Weights of a small mixture-of-experts language model, trained from scratch on English Wikipedia.
Size: 9 layers, 123M parameters.
Experts: 48 experts in each of 9 layers, 224 GeGLU neurons an expert, 2 picks a token, a sigmoid router, a shared expert of 256 neurons.
Below are experts of layer 5 (counted from 0) of a mixture-of-experts language model. Rows are named router (the router's row for the expert), gate (a neuron's input weights, with its number), up (a neuron's input weights, with its number), down (a neuron's output weights, with its number) and show model dimensions 288-383. Each number is 128 + 24 x the weight over its row's rms, rounded and kept within 0 to 255. Numbers have three digits each.
Before each expert's rows: a language model's description of what the expert responds to; "comes before" lists some tokens at least twice as common just after its tokens as in all text. This comes from a sample of Wikipedia text that the model never trained on. Tokens count by the router's weight.

# expert 6
Description: Table and section breaks. Line breaks, pipes and colons at boundaries of wiki tables and section headings, especially results, filmography and event tables.
comes before: "|", "The", "\n\n", "  ", " by", "In"
router:152149146140105159109125129101102116129132094113113072157184114121147085142105161118101124142111144142099122126131095143174135130141118092132126106174137127091139094157116095091131131130109113092120117123172132124192136129126101150117132134141110145132131112075130131179136108123125115124
gate0:105079094146166114125106123079134127159138115143127163084130149126128111165113084113104139102113107122129080117173117191157149172153143081150130143137163083116105118097102164155121147133146136154107078104090095181143140102112163135132158166161106138142134169127095169134145102129124115111
up0:139106166110124145126101155097122201107118120107100085120140106137117145110108113146096126171123111079130115127113104127120119140107172148147104106121124114110127161090121119115154124159141115157093145135141132098146108114125138137113122158091113137131135133154095131153139133085149151114
down0:112146107107118139115136155107153159131096105112113133149099114154142145091125122178141120114134128114080107163111144111137115169108119128103147170097162107102153102101121107144084137089125145107118148165167161130148140132096096170122093110105189082127130177121145128088145146113146126134
gate1:099122141145101167126138147129106121100140128145142116115128148076152130178113118127160105134122074114135131094109143094123077134141156119115095111108157139124110118155130096158137147124175114125120121120149125117156158150133108111138134095142112129130111181117142139137118085166124128128
up1:148103155146087149137117128132127119117118082143123111144113116137138105147126142081137151161100154116074155123143151120083106108106129117111117128132129089098125130133109129136112103142141186145123102130098156145140140077151110109156140104114116136141123126147058125132111151146094081111
down1:169124102097134150145166115108097159140133122138134157088171093098112168119140105118184140141146065146159125095163142109136126124122107127122114136121105118153150106152116101155136165138140129133111142113169115113122123155156136138162140186157143111150163124130117113131127112100130088151
gate2:102148173152120076171144110095117162149101152134135136125131128108148111145110114151155120110218140106112134125126108113148108110147097112130127148100121125098100152145147120085145090094128086142140122125174099106112160118106130149154084127197076116106137147121089172147128127160130152106
up2:106127140110143097107104113153122138143158150113136162138168137103120091131132104121090120156103160144132132115140125130077143105136119128121152075145124125120102124137101092151113111141094112153107115125122142130074080105107131120093145145098144113106113111155123112133150142150138167104
down2:142117129117152133141088093154109128127129126148109147111139111108114142128100175099121135145134108127107109129097098113154123140136142137121138114121176100141143124095112065161156088112112143101177183135119153090117109141154166138143109089122143163149115161118123092152146158154079142127
gate3:089172111143097132083086148140113109131194153152147157091094158096173141120095148142129117137130132110143103139178140141108128095112094125082122156128121161116119114125150159138129095091124147124132111195129085112124146127151108090149112117133145144102135140099110103142104122146136170134
up3:111147162139113151164107128179136111157149080123126169147142169124134112130079093147170094144132139129128130131125125105122108155159099167148083127140145112171142107155119144125118121102100091155100163118098092105135123130142110137148150130106102155123132117072131115115176135117108137160
down3:149115099103158149119141153118123171120106166115141148126098110124119123135110111123130156110153135136130160116140106173138165144084132121125148136118140150094123126150144114180160095127131179153132156152139141123095094132143146118156131130140158144137153150130103132118129088142119149109
gate4:100179131133119091123111151123098170096129132108124113157119107122193159125149152162131140142119157131140112119113142161123135135111132131122171162110128129078118138138131151124152143115120108146117135137113150099121097100106091160125130123101113094117140138111065132130107135126118124150
up4:153097071151139114163118151121137102169107125134142121185121139132070105119135147117113096086109144148138118139142139155120117116124071107119117117121144182147153089116145135080134144155106153122124107143138151130142179113155190071100137179082124124116099095129136100121122143073130120116
down4:109137120107074143150154086132133111166133152127122110076112116099127119116115164103178094133148077122159131124096129129158094155124142105143128155116113125106109169126154127138129076149112129119175120103084110165117125092132127142159142165124129151119112208127194154139165161158170162155
gate5:121144112122144137126097147085122117107142095119123157105145118141171100141142133103147096137113109149099163133145148133139124131118125151130126106067119123115148136142170111089105098132117159069189137140122098139127157116139107167070138126086145091107192133089157097133102155120091115148
up5:114109176170141113101118143128177102122120104122107139134141139131135108146120119149102143136121119146144091085133149136136131109155094103110127131140117166158143123099063146065113095137147100096126071120140137133137111188148128130127100107140106162126143167111140141091120127084118142125
down5:106102129100157145166155112150113137154167199088130130146131143125113168115115181162136143107088173124169148135161124162147132145098142133138131136136155163128141173113127167161124113120165165123127164093139104102166129142167115133132120112142128164136121119135149133150086100122104117131
gate6:126124092123185145109124134121094121068121109075143167159127138123106131139173115122101101118086105131105158148127156112104157143135145145133136066129135083110138117136146135083113086137097134103146082130106145143108119134129166149106127125168153145119143138128160094115109090113135105102
up6:145148125136137093126084130124121136117060125090138088114096131128122129165171156133142111139137089092111112110131108108139106134114159139122160113107131099085183136134119116123171129130158088100086172109144140147103128077104108152098119090120134123161101092108147141136105154112154112100
down6:144089129162093162128150142140142133111169098130158115145094147116087144075119135088118151055125105155126118145138196146107126137144117115140117160113088133144147143121123139132117146145101084142129070136129113131098124142175123120142154153168093161106100149121176156124180148110179098165
gate7:115106123083142155150086125134082156117130108155071126126164131113140158126130090151115083115091129106125123122149149166159165141095132159102121122135125109095185088115100100092146123116163122119086143108157108147125120092121118105146161129125121128157128120115134106102135157100124125143
up7:131149169156173115141089146147117092129130101127136123114107140132085111123157122146125087133088116133110130106139151142111167144098097100114184132124147093159099139121157124151113126148101154080123108139132129113130164099151142148093118146121153117167111110070118141155157097156098133103
down7:073140158127104106127093087118118087129124115094107138156189167111136109124129163120139145131107137136149106134142106122124136107118119124164105127124124171122116136130073159087110141139082086161131133174138106115131151120111174145097159110114120127121140110107147111121114105131143113124
gate8:155126127116138114138126118102147120127142117126163138117119145150124150138129146127100145101094111138157131109148094159139142121090121069151136163149151100148117138107105117147112102130062133160146121130139094127142141163136128086128118153157108148128150100077085141110135163154151101126
up8:148128135124120102148142173086107120111128151144128146087139132135109118119121119110138099131141131131132114123131151129179108103115083103159109148124113130121111166134129108131144134125114111150153139138140144140145184104106176170133135126122110112121157151111140115116112157146161194134
down8:167079119153143128132146104165158134136149139108114111114099091140126136100122123135129124114129116141147148154136089128112153147147178132129184119140130126143146079166146147098111130132115146115136115155115111117110069106160126139127109112129124089110115193132140101155128094151168121112
gate9:176134134102157130131155124132116127082093114104133135167120126118130151168105101138187137106124128162103131109116165145140122154148140137111123114110139158115143134129142163116115129108112097096116129134141130129148131109100127113147100138149132126168130112105153123093160106170156170131
up9:111108144140110129117124128150124146122116108124149113110186085148136120133122107112129113186111117113130163157138084139139161190082161097155137117141078098140131148125117119167084147101142129156122166115141137146111116107135106138113143103130105150117174110122095120192116098117112140135
down9:165109152106091126105131084105115150097136144143121113137113128104144138182132142136127134144127119124129132151091124084103158110147136149121142095141137142110141130163149140097136136114067113101145113127115126113174140101114127109122106082107141146133124152139133109168097112109144151127
gate10:097157104092114096108084124140109175091114133100107137172122126099120145122167146162125111109136105101200138136129152115103151082138112155161160117093102090153125154159100156129110114152084081142145102101136098141190099156152141123131141121120130152097104134143121104117160113132111099132
up10:172132094116154125090099091169127121102116121089144166143096104152122137107128139134147142125154081109122105127153106135102114123078135132108111117140125115139171109137126130132132150127123097077152160163142130095109074171148091107093155106102130119121100203117161155138167126157089098141
down10:085083137114119138133149150138101100105130174148122119128158103110171148105174097094160124101110145139127182153135131141103131124146071126114142149135123152101090127119082150113105097111136155141100153117091118175153113104109162138112117131123158119119111119147115101144129139128161117108
gate11:069123130175102114136134125160140157118107151139112117123124115106137119101119133116109127142133129128133115088101144064105116104121143071108145119140188123127167118162126097069103102120144067147135099135124113104112118117104150098114132166154120118122110115095132113104114114085125082134
up11:143123136084161122110147113117140141116150134106159122086155126148125161168107143093085154122110172131168146114161129136139110118118139103151171086164118131091125140117141139125153124114088164100091100132171135155118167164138110144147164133112077123128193160112145138119126162098127129119
down11:116144136104098140127119150131102140164092131185116129142125128116124100087138109163161129174115119164143145127130126110095132125138094138125122175092141103123117141142133127101116140110099149129130141132124143132174111120166134125103127139147147103125118106169143084124137121148152080115
gate12:139100123116120077101120133145114145090192157151085137151141149130123137134115121122177145146158111137148125146154110112119135105146109110119157116170182104113109093140120116153148117153127110107168128183134117173161122187166151128156157124145117134121120134149139113123148173148126129128
up12:158110108098125138120131082107118085104146151120189140112128149132132090170135132146112144092131110127097119141167146126102109147120126104087136085094150127108135115119156143110139136142170173121121084122085110133136116105148166191099130150085147122139130105106122120151160119117168119124
down12:098138119119138137125146114076090091124077128166122162156128190129120107073102126142155125125125132141161163138090117165114155095119081111127073117120103127150134149104108130116154126123137143130134132149120132138095092114163093181138172140097112119143131085118134124169158141121128102121
gate13:143122146121093152146115137111130126142146153172118104130157119088112139103150122131134150137131117131121111135103159130138146113143115162110112136146135134173124119121129123106170126125142148126130086097133124142121097153128129119120115141134155120154173121094149166094133075131067152137
up13:132139136140140062144141140115122086076154119109158122126124166119122084166116127086099164123153112138143159116166136147131098149109090117116194138103110151159118144114147135128169108137143129100157126118142126122160119112105111118141134138136105113108130143091119093126127186114148133131
down13:120099153158102139139099101130104172201152141120131098135161114120138099102128118128139073117132114106147096125112165125128150101105126139155121179145145181091113145131117130145100106156122131086109133127117101128115132117118154138131110159128151157108112101139107143114170131097097106135
gate14:102127087086157152088155122119133143155183078085086138108106138119103107147137169106149114132121148149127111157111139109159129093153128164111068121143127122131117090140115095116152106142098112111141110123133136139157124151122137126143075125165156170063144115095132079081108154091107112137
up14:100135116128084129118125118160146101118113117099116099113148081111173143113093152111140171141124087158141153137143161112146130106137154109117109042155126128107124113126112112151108169173104126096089124111106129116117136108117153134095154144111100084130129093108180117200127122114173164129
down14:180160169114117139111150154117078141086128132169150122123132117091126134147097092173144126116110111154103128128059109085123126180146142154099180158164101093135140156113138140085155161127127118121124128149138094127119103094125142113152120154151101112140146154165082124128117099166080114103
gate15:134103160116100131109107102098110155142137145162144125161129113139153132099105144127098131159124114143115154106144102136140089122129057138139112135134127128123088148125125112115145175083126121147136129124154153124113070118082157121130077087156143124099108105107111121122158120140153150141
up15:163146196128113152104084174103139139125118127128114144138163105150129120108131148190139108117109129093137124148096155151095117121101134149121145168138156171144168105143098126152117129128129141112118108084172114109168088165115143059140130125172132142143147141124157104138157094137140128134
down15:131065134116107093151109128112124162163150139116163103137186139095124112110152112103089141136112104123155103136156158137132087130119156091127106124123105090090154108113121090070116109143113122145145151102116150106127089106107104123090136192171110113109135118128147160139124090160179108104
gate16:128133126124140145095103116105142137128114128158072105123130103150115185155127165132122136105140132111156127133134108120132108131111154172114164131135108118109116111146124109097127123105108130138099113149126120092153155150119111178136089112093137132112113173119078089104124136163117147141
up16:088104137120153181168109128152191125171129157122128116165194137132155109110093098152180113105118151113114127126108094137114123090117127098126094164145107141150113149114160149139089100117090167103143119157151123101119144161095113100148142111132110140107152175128111111083131150091138122158
down16:159137135153087130116133114136064139118125122072109132109045136125149114123107159148083122134107121159126097135122131129190155116099111115116134093170173128117120123140104121164166162131114099162136123127088221110125124122132135120143151152117121084112101113126123120086088124107104115107
gate17:118123132129152150145137097117090117124137109124088109142160110117132151127132113119106138128121103130119094125152141157129167116121138087075141138092111155131131132107145070108109121147124174117116153119104150142099132132115091178118136103130102136123109101130129135147181090127114142092
up17:104096103132137135186108092125166124124163140139132088125122108087074115174127167134106148122087124129110157130120128097096111145117136148150141102197141146112104121153150118125124158095098119124109108123139124110164123111186157138113165150101138138146134126148160181100125097106183124114
down17:131176156165134121146117160121161134141075122130116139116133144118160099143100142134151144126135109103139106162103137089078151149111098134133106130133111104120165067107092084127150166115128139158163124148140121130118140141126119136167096098121148095158113147078095121122130157131076119164
gate18:105122110137126144143149096139158123128096117125122113141090139156116092144143096114153134148143081116161086133103095149117187107134133150094092173125134119141128098163118142111156169139151098123118132160121112170170105150141111116138118109105146123082155122128077100121132152097096126113
up18:115121107167129142163164113100110146125148142167117146119128116106157153129125154168130130165112153151126091114116146114134120099127135117110116164129096143067103177116143168098127124138119117139114137118080093111123147116137157142118125141130107086165110150082184131155143134136106108149
down18:166120146114159125136126114145088144118129175090116147172142126214130096139145122115117124124126103131122096156141124104118127090110125129104169125156128128119121095140077145111118139166118106116122102119215113115148117136156121142128103158126112137129138159102144147128125143103139072124
gate19:100096168118099143099101159122124146133127131172054104106116146117145150124141133153162118137106142108129152112145114098101140165104118169169147129147093138153148157135139117111144108128107157094087138099157145142111142134125150134095114120136126120107121122106120109134131076129087120157
up19:148117107152127168142125118121127107094141090121162111128115137171147075138141135167142147120097143162112163130167139114112129149093072142142104126137154152143141105100191182124098176120127131138148108114154144129169120136134130149123119126132136150155146119103113165155131104112114150169
down19:106132114142123134127103127099122144124117099094101162129136090090167125087093127091139135113150114133149115110122106156106092138137089122110148141122120174162154169110153130100091082102113152142143154118153151119145086116135108137140161118114082115132137104151131133078159092148087125086
gate20:126119149079128138153123096137084138127134121159096124101125137140176130110168133108152174074109130117149114103131149121146138123132119110108140133138136119170085144117116118137140119154125100088127139140121150119124098149127123125101132089135132127127131107139114127168110092123146150112
up20:127162161112124145161105138153137096192138130162105159101153140129119102129145139138144145144132185175146098135123141102115170127142128129076086130109089126137143109149153121123094132119129088106147166122147142127129158140145107122123135145094161161166141120146110157129102098139149144122
down20:185148139144164157167137131136143142089143129100166150155128120111112109142142109097150125122160165097093167114131132159138127131109084118096121119107166145138090123118104113125153083095103155103142125161157102147167097129109112141104074146121110143138128137128114070063102136101137147112
gate21:112150106129125116076113137115105110132116124123108143106113116125097131144166154095091103098132111124149131144091128114118141128109097115080116095111131134188113062116114153123150156178172102134113099134120113165083115115125094141138136110120099140113128136106161154138138093127115130117
up21:119137189064147084156105085118102120191165139142074147129138125134107152151111124175132128132158104114119090070160128137126103110200130150144127131112122111170132142139144097065142151147124125111134129134113133151112121151157089140112142107145136146080175111145113147141151144146111123135
down21:122156096123138120180165127098130101122130121140092144169127160097143113128128121087137090125146132106107133133130137125127153150072126163125096157103111128154123130130093099134112125122084132165153140184097142180144103159133151094094140127146134121160086128109119083101123129137125121142
gate22:161152097129149124129141143106119134094078113142141146158077142113108139136142143133144126118163098128094162136147154077130081122135126127162136118162173135134119133107110106076069128139175128126124165145186068130105155105110159142135141127139156107130168168107141149139097124126105132169
up22:122117102105115170160195116104106133143171110110090091120134119132138110150106123163109088135100126135119143108087102111147150143131101124121088148107106148109118136169154135181162122162135123134146151085129197146116137129140091103085136132148120136137122093106168130141139103107118122096
down22:119140099108117122122117127130076139130096159199095149130101164126106106147135144137118176127180109100147153138094152112127157134104101115165146105128113160107143105120133131110099123161156173132138110153130110108146172097121131134125138186107123129156154164141136113156152173174139158126
gate23:099142169132182144114143136102138117101133121105099141137107128143144134101098148125139116117084136112117141147122120132105119165190097111112085142104118143095150128155080137112080119137125161116129141093134096154124175130116135093135096117112140155111140146148155137112103117114140181156
up23:176111103159100136154139125115122121122143116095128120099087157122147144135159141103157108126118180119137135133116139114111090129126148074141147121185100103135101183113148107143134099089107143176139121144114148130109103138161123164136107078148139148126108084130104088089098145132089101103
down23:122133063112142144148113088110149127122146126105114098126165148098115122141148136157122133098119109072123132099127138106126117131154134171164117131147118133114130115115118063127107174133134103089109094152065125093140115139132131142107148126126125137153138124125155129163138123108132140182
gate24:140146143142153149161170076156155121154154115102101131102166160136134109094136149093144141185111155089137111117126141109138092142127119093122106116158127084101116158130093122134097072084117130141117111160125149124142175045129102123156130131131144131129160114098140162128146109139150112108
up24:137109128080167125145126129151160108151066149131128113106140113136115086114096116111187133154144133119127159067126137152161111134132101139141087100155126148109103090106127128124083098140113111158174110156123172107140142117114062142184120166139165127136116186128130157168155148143125103109
down24:112123126144169117068131135170158125096147104105103101115125164143138194106131117124109144129073136170134148143127124122119136123104172128133141120158141133107108187094138127143152137112152106132094113113135113127144078114130128120068146113126117108081124151155146104121141188122117130153
gate25:093126114087112153113089124121129102117169120134123085133136088102132095126143097103119122137125109108139085127140121103130154088130134147115140109150126135114125105125119091119123132149152103104104102087144137102104138149129127155103135132150134131167110141078139076157127104148149146114
up25:084143120117116148129132127092107115138088141197114128153124093137112137131150144109098144153157173110151107093131191095122131138114120113151145103078147127176123158132145102109169111157174120134107106145137149085142151160104163089146133117137135099129153149145124123099102061121142130143
down25:154157107099084103101110105142138150121126103126084161120172100196163098131094143132145133140112149124152122133128102133101135111127101154100082102148131168193113120151123105127097108137125138060125079125092153124133130127167176149166073117126109110066129141080119105122125183114119154136
gate26:144119152139145141153095151163149100051169108172149120107137130111087088110126152131176139070153136141169165096086141124169156133121110113138151145160124119117147107066101110142163125091091121098112120108141124136178110149111107076122152146150075125124138118137118142124144145115153110137
up26:149162117115152122118123148094146089082140113127157144130121114100100130158154125154106154174082153138158157109122151158155155164084114115076150134116133147122187152112127183109096078138138118095161149101158134117097150171149138118151131107142163136114127145134082090084064146130150154122
down26:116117146145109147116143121150136163134098113106138138085118150148120138112142115149115152117100141152138133123171121109149131193112143182143096151084135131147176165116114175148124154120164129111088108115136140123106119161152097129108113147163137154125139095183106145135124131118156103159
gate27:122131123166117124148149091163104140126121154121146118150123127140122140108123070087133120169115133118169124132148117108132121096096100114098177119145145140148160131168132126145157128128097107145120120153147127131105115090164140096083120106114111103111108151146132157113108092143120127135
up27:115165114092162145106128191120125114151109114095098152094146140147166121123112134172141083079166136156161126136099131132168134117084166156142125130153100141110156152134096135121132156125120086125164127108115135116111173117144184102154128152101129100173136138112145103142126124108113113141
down27:106130121173180139089137132113157140091131120124127150146131120113074145123133154110101146127133172121083120137120159113125149124185132122135162122128132092121122139152126121152131148110147113122165145125156116089182117136147127108148127135084115154135114120119094146107152112185099142118
gate28:140128134119097110121052141096139169135185170135149153159132157133138132112149103130158109126087131106148128123156150155144131123128146101166135134138166103160142180125159132143122075120082188139124135139126151099091134132164109127139092137139119151121149173091150104154114141102127110121
up28:125183158150114129104133091126135160159132111137134128121139123140114142077099111118158147149138126125152126119136137162114145170169127125173112076160132149144133075126163091170104079094127070169166119119121138163117140142101130153156106160148129127141130168142150098131151094129102127134
down28:116151091102158088111112144127159088170129122143130137124105147143095138133169177132116124116137116133122127172132159119159112105143115131056140099115179103096142123158102125152117174142136166115123108121128102166121119133147123139066177107131111082122108122122121157129121096151079116101
gate29:117131111165132142110088131097107057140117105128079102131136096134122083158152115099124125118147134107128124121138117134140157096086153132132123109168141156150134109103103125147153113139095095119098158135112140131142114144130118178134106138176086168114114154102130153133160085113137145131
up29:081136148137117114122129163142164139100166126133123129120114112151134108123120115125075119160093180165111113109168137125133107122115140144152097140116123124125124101119178107198116117153132096132133153111160107107107153127127115180120064125129157145102097111160126131139143110163147115127
down29:145097138152166125144072136149113094140109136151088118142061166186107159121096100131121137123168119101146097118167105151124076100104086092109103101157145117137140149130106121146138113122096141077138107132090132124138110119084146106140143128122133118145122143095156150134157110132102142152
gate30:132127122158148128143124136116121131096100113134112118151145156126133148123134145107126153126120141117139169138102151114121131118130114122139091140127106109129112165117145098114130088155084169170171104140078109155130128069200146135128145135120090083090172113134169103093087093126099092135
up30:107138114124125145142119137153156124114099193192163117125130072097114124156085125145128060135149158154151120118120122136118154133143114105131120115133163105088110121105157069150106157110104089127129117144137098096158161139096121097102134105153111158159135123121130101122091050135165157126
down30:090123132120147142146126139128106133096108135110113136165086149114135103120142124135114175163097099129126130124155074135091114149094147137087138097147127144124106092120102172109137093127136148119119096112111128130112084155074096176127120110118145094107143111109107146063134184101098122109
gate31:128119112101137103136131119105097134142121145143118106130168158086083126094091153133090138121139120151115080119151106129133146122178156127138118117134108113071121128133143120141127151154092130170091129115119117140178132130124092139118094110134134078135161089124089170148143131143082083165
up31:158122111115167138123108098113110111143120125150105105110140106177091097145105106146117142114150137129167154101115087143100113120162096119124140130110111128119121088144121126152124148123142086121175144145101099143134116129091139122109122115123118119121096119140151111098155135103144160149
down31:100165127137121157106167136111114121119125112181128140137125106119131126089105170130087129122144167151126108138159152094119156131124146082139093131106111095134102130106113132129113154130102150104103108114124132099098124097132119138112109110133101085142131130111132110143155117169087108147
gate32:129148124110125142147083120098084119116124142140151073145134129096139149157106104140088127143167081133077124148146157112151113118148106155137102130121154147126090092120181164152121124146129132112122145137190155115099131137118107164117145112086185119123143168133111115161105103135151115133
up32:132102102105119114127122153087098098130094121128137119122130132127139124161138133142189154106110150155162186144115154111124138103079112108109139152114134161102176089136105134112142132085133128087141154107148145122131149176136121105201103134122151099096111133142085090128110142167136155139
down32:122143148149110125113134093136150125181129130139102104133146143161184161122095126094129149075121078125110078101128143117141146134140136127150134125153134120127142105149161162140146161146121137142205159109122177140138186090151121136112164188124105111145116125132121146135107140132107110122
gate33:075126117148155136102085095143140094099152114120120112176172108113125137113134137121133130137161123130100125113113122166117113130126108156100135120152138128177104114081145132083116145143060156116091126134122105132124137173081167090143120150121143110094123148120137102142158092154126175121
up33:126120117138129101133135090173137165085158108153120153135113127130168117128112095133120139131115096092102086109114138107129149084121136088121142095094159099165142154095122101125146206112133138126139119124134113101137100132120124135118126158100113113117126153120108190113174109123121090108
down33:154112182124165140146176141097118106162108135137119146145140169123145097158100153141116142132116163106153144140126142128088131151105103120074123127138097162130136111146122091139122082163179108120176176132142142135131137050112147148117133093152081107158085131143113142147121134116116089115
gate34:137108115076167171130118133173110113127150094119146126152188115125110141165148118133156123115113113121095118150109141149128166110081146104134110148182133102135105138128128135149166110140099144084086107131133138162122128098133145131127160150113140154131109110153158145135143152111118142115
up34:125141153117106117096119077133171118160134131173151129145145123125130130149105171093071128147137111159104142139120101124140095133146129157127109130116150128143132119138120112105144100138107125081162147073143096105129113068116087158153159092146143127156099116139150120122152153105106089127
down34:109119136112151121167135149140138143103128150099093152128115158143119135140099101084188125122129134076106099144155151102121149155135128102155157114092108181119116152108112127143112118124136134142111129165132164116120134154156200155090115136096131117151180145140134149108119141151130175130
gate35:100132164112131167113113129153129168079154128147103122137143119122149106160119101172139117145118161118124178162179094128135121117157091128077078141140109122125126176139142096136100127156105172123144111152118147107144139076137122176098135113155111134103095123124134123143101114143131134106
up35:168131137093154150146101155151146144110151183124135180143107145094108124111135123124138112145094121083122120096107160142089144170122172100115139151102129143109141168104161100138138107121095152158127110114152095140120106072166118107091125124107141134149105086121119115163142088111147126129
down35:155116145148073164131186127131133065118119099154162119117139131144142142104115129097142120132147139155127125149140101112138154113134119123155129105115160101140129098142104114088139142154152163096125108130109210155140148115144112152181135151166097105152140150151120152116119121131116126144
gate36:125150139139108091134085100147134161139153120126158127074111142113139136108134143102106093118105089128134128153166090135079095132139126098120123119134155107160127127132108122195122129133096185113147173107131145120128123143164149146111090135123118132104126098128138125100096134095131107091
up36:116118099128112117116114147138106120175153154129146160106104094150078140128116103123113120101168130129149148138070137134137134113144133141089146114128144114153092069123162142120121109142160093148132118124106115139168078122147160085151145089115143130106114149110078137092132118099138143127
down36:110068139128104142115147099124167098108121134127125081120131139140155128164158159178096150146092095106159120120186133119111107134119143121142145136146176118120152152172095116144123082122097132092133155073176157143127140105143090114138173098149096097140147105118102114157131101126128141099
gate37:126140105169126106158134125120180154144108141112102119149158165110132086105110104164079084106131147089138134134163119108134155121090128074130121153127127140135146190134079106117164099152051163126123116134168101116143089173128131123100093167153138122103174109114152101108141122151106156135
up37:135107134142148142111123138105134093134162156157089135133150107142158138152111132178161153128125159067116102120178113130153151145111047117134145135149149175100117128132154070144117146163113140088171145097103073119134089157107143095144146150157133098153107112158134090121165096111153129126
down37:118128088125124118107152139133093106128158160109109155146125139128125088137163104134108120153123134124118145164037184109129138140112144119152133138100134148130118101152145094132174144107169165109136093135159159137157144148092120106131144119071145134109129146144089163110120114116138135121
gate38:137136105068128138126141134126148142113116129138079101182122089183103084134105123113106114118109111105120153142125111136132134164124160136107131128125092082098136170137089134107107097091176162135151170113109118121152124091155136092086142128114131178142135110074155107089109134098111112122
up38:138114094101128149170119142136125136107165122101140139128114083141089111129165148136092160117137147155126135176162089135091112133182109111125152102141092112190112109141127143139118130084122155119107135157109120096143119121123159162155128147128062108132125127156159128118121113122170119153
down38:115133109155150117130106163131114099127096100137146134122142119128134149087122131108152171167148160140095139154102139082153122162152123132123132142141173149092156092085112181109149136141087123117156129114142132176182161106124114149113153181091153123108108111124149154133138150127125152129
gate39:143141141105104137155157082103141135106138122157124134134160120156084119139177114150115129161095133141117154106147113119094125085140144110087072102113134158120131105109153149089090105110140166140147138095115142114109100113098128163178117099187134098079131133127128105090133116137126145094
up39:138138147132140130132169105154115133167119140133133150086112104122103187093104123142120108130089155117160139132129145132115104124093150110130125165125143073129141132143142131096111104118129113154128123181150164154121147158163160150145168081154106101113168123155107118146107133135145126162
down39:142109156130088158134069139118089134091140122102156117099192147128151056111174180098121171148115072154102094158131120132073148120131146110170134113101124160119122102103100133144123137140131125159135097123140095108165116118149108160130100100162165080162104082116097131137140104147125129143
gate40:129128105168143104146103167153123124105119139097119108151133119128165122130112084079165134133150148135107134116108157103105114107103110115135116136123109148112194165128094110095101140111115138119172172153130111116194120138099097106083142132110125111126134137120141116141071097169099118145
up40:145109130122136103142118072124085110115110121162107138159127128137141140110133161135183116137116139156132125134132099140119142155141129127122114140089103122115100095107097108152128132158091183143137136135113105176171110174111150115146112111154147094111156132181086121091161152134153119107
down40:136164146154086082156109149147132121160117126102134112131119180112189088111120134112112116079120110118106105146098142149104152119137102154085114094143091144160173138141147131155133141097149104138137135124115148113129120073123089108105114104134163117144109090075088153156115113143111117141
gate41:131087115109146137119167096140130125172124112132128128104107106112117123140128114136185132139110151109159095118106146116131141169122147145117157104140133155113124137119212143124109132176152120120162119137106141150115120127143165098103133144165089110158121145114114140132124086084096157144
up41:092102120128123136144137115162142153141129123128151133135091119064090097132145118071110099167157159147143129123162139100118134120132141132102131118141147135099113146135108134147106120136136148150117162082144134157151126114115151145181186163115126104131151071114134128159156141143112088092
down41:155109133153115183114116113093131143151098142152114156127117145143073119152099125133119131117132128161102131149103145101076129108136104102112125082135092141120112138165094129110123130077094152104150127127104123102150128145123129123134141089144120149145130185123153156145128117151112123137
gate42:123173155145164108160123119130110116110131152137107136156123171103156105125145124076123107102125125102117137140103161119134138127081111145101133129117122159098129075145128111121088136115119141140164113190142154110187159145146129143074133069171080118096106134138150087123098132122129141140
up42:122119101160147108122134106142095210151119123141127145141117096128138127123133133120132098120115114114177126130149165153095108160118126106153115108148175135109142136080175142151194141159158190094120154167112137127162099126140094161122158119138100118122126091097140132183149123114120128127
down42:097105156155163145154130103137148136123087140141115166099188107107137111107130175127148119144109122097110120112112110113129080108161153139128183134121145121108124099137118123066138160094151131170160122116130153134100152155112144140102144112162137142136073183153128133173102123129210107080
gate43:130140076101132137122103118124155102092109084154123080089138175121164126191152153129130138104125145119114157140172136096130132131131145149104076110141168120121128148138121147111098116201103151144128148187103158152138184107160144089151120114128100156113118100113112075111108146182130139115
up43:127126113098105133121137134107104104125108113164082132162125169086105144136133091087178116139098119130152123167143117129119125186130120143128123158115132127162150109111120159120165127160113165147165144117107094115081093138114121131097164122140105133148116125115141119133092084090086145118
down43:128120093162117142129133080125142115124121115178136111080089067120134150123129155128107160097113184142147103146149086088134105133110129120102102104175155153095127162102123099096100118124155130115115153148170123147155171120114140151142159094114158119131126140114097164153181141154158158087
gate44:098127123138141106132146105138089123160133124115112093165150113116157119116099151178123127145104096126154094147135115106154165094116113131142142130095119144142138116079120082105153179106144105120117112123153125098129128128108129133078113144153098150090145153077129132117135136118141111150
up44:108148120140119126130133060156133119168150094115109123162124086124114145107123156158134165147120070126142122075146135146152120113117160157144132111109133121154100153125105070143121135149090089109133127114114133114108141132093154122132116148142122126126148143129123151171146102099123112123
down44:119137102089134143104140076142128126091117110138121089074139120140146165152091141133130162161121105126106126132119103130110109133113158112112127087102086162115088131157114142124121117099137115117078122175113072113128163142097126179136094147088127136122117093167180106132136131110112130097
gate45:127108058116143165150111112101119093076121122122120109118120164144121103146082114110079118098128107116151111116139104121146130128087106125131135122118148104142123095141128065134129112126155099119152154067133120156141113092148117149138175073151106136108082138124130078109147137151102126148
up45:115131054139078163105119163110138113121117151147098073155110116198135144133127115124114145122116112142122135116126119104115131066108095153130118089102151127139117143112117101114115126117135137103121173091134147144086142110124110093131166107148157141070087136133140063149137099149126135115
down45:150102121145146095159149133135145090134118107117107152091153112174137141128127104117129159155116135113149119124130111151135131092117111118146137140138118144137160108154124094130156172133151139106154110128168116143107105154104151144163117138122137091149125097099124103150131107096110102146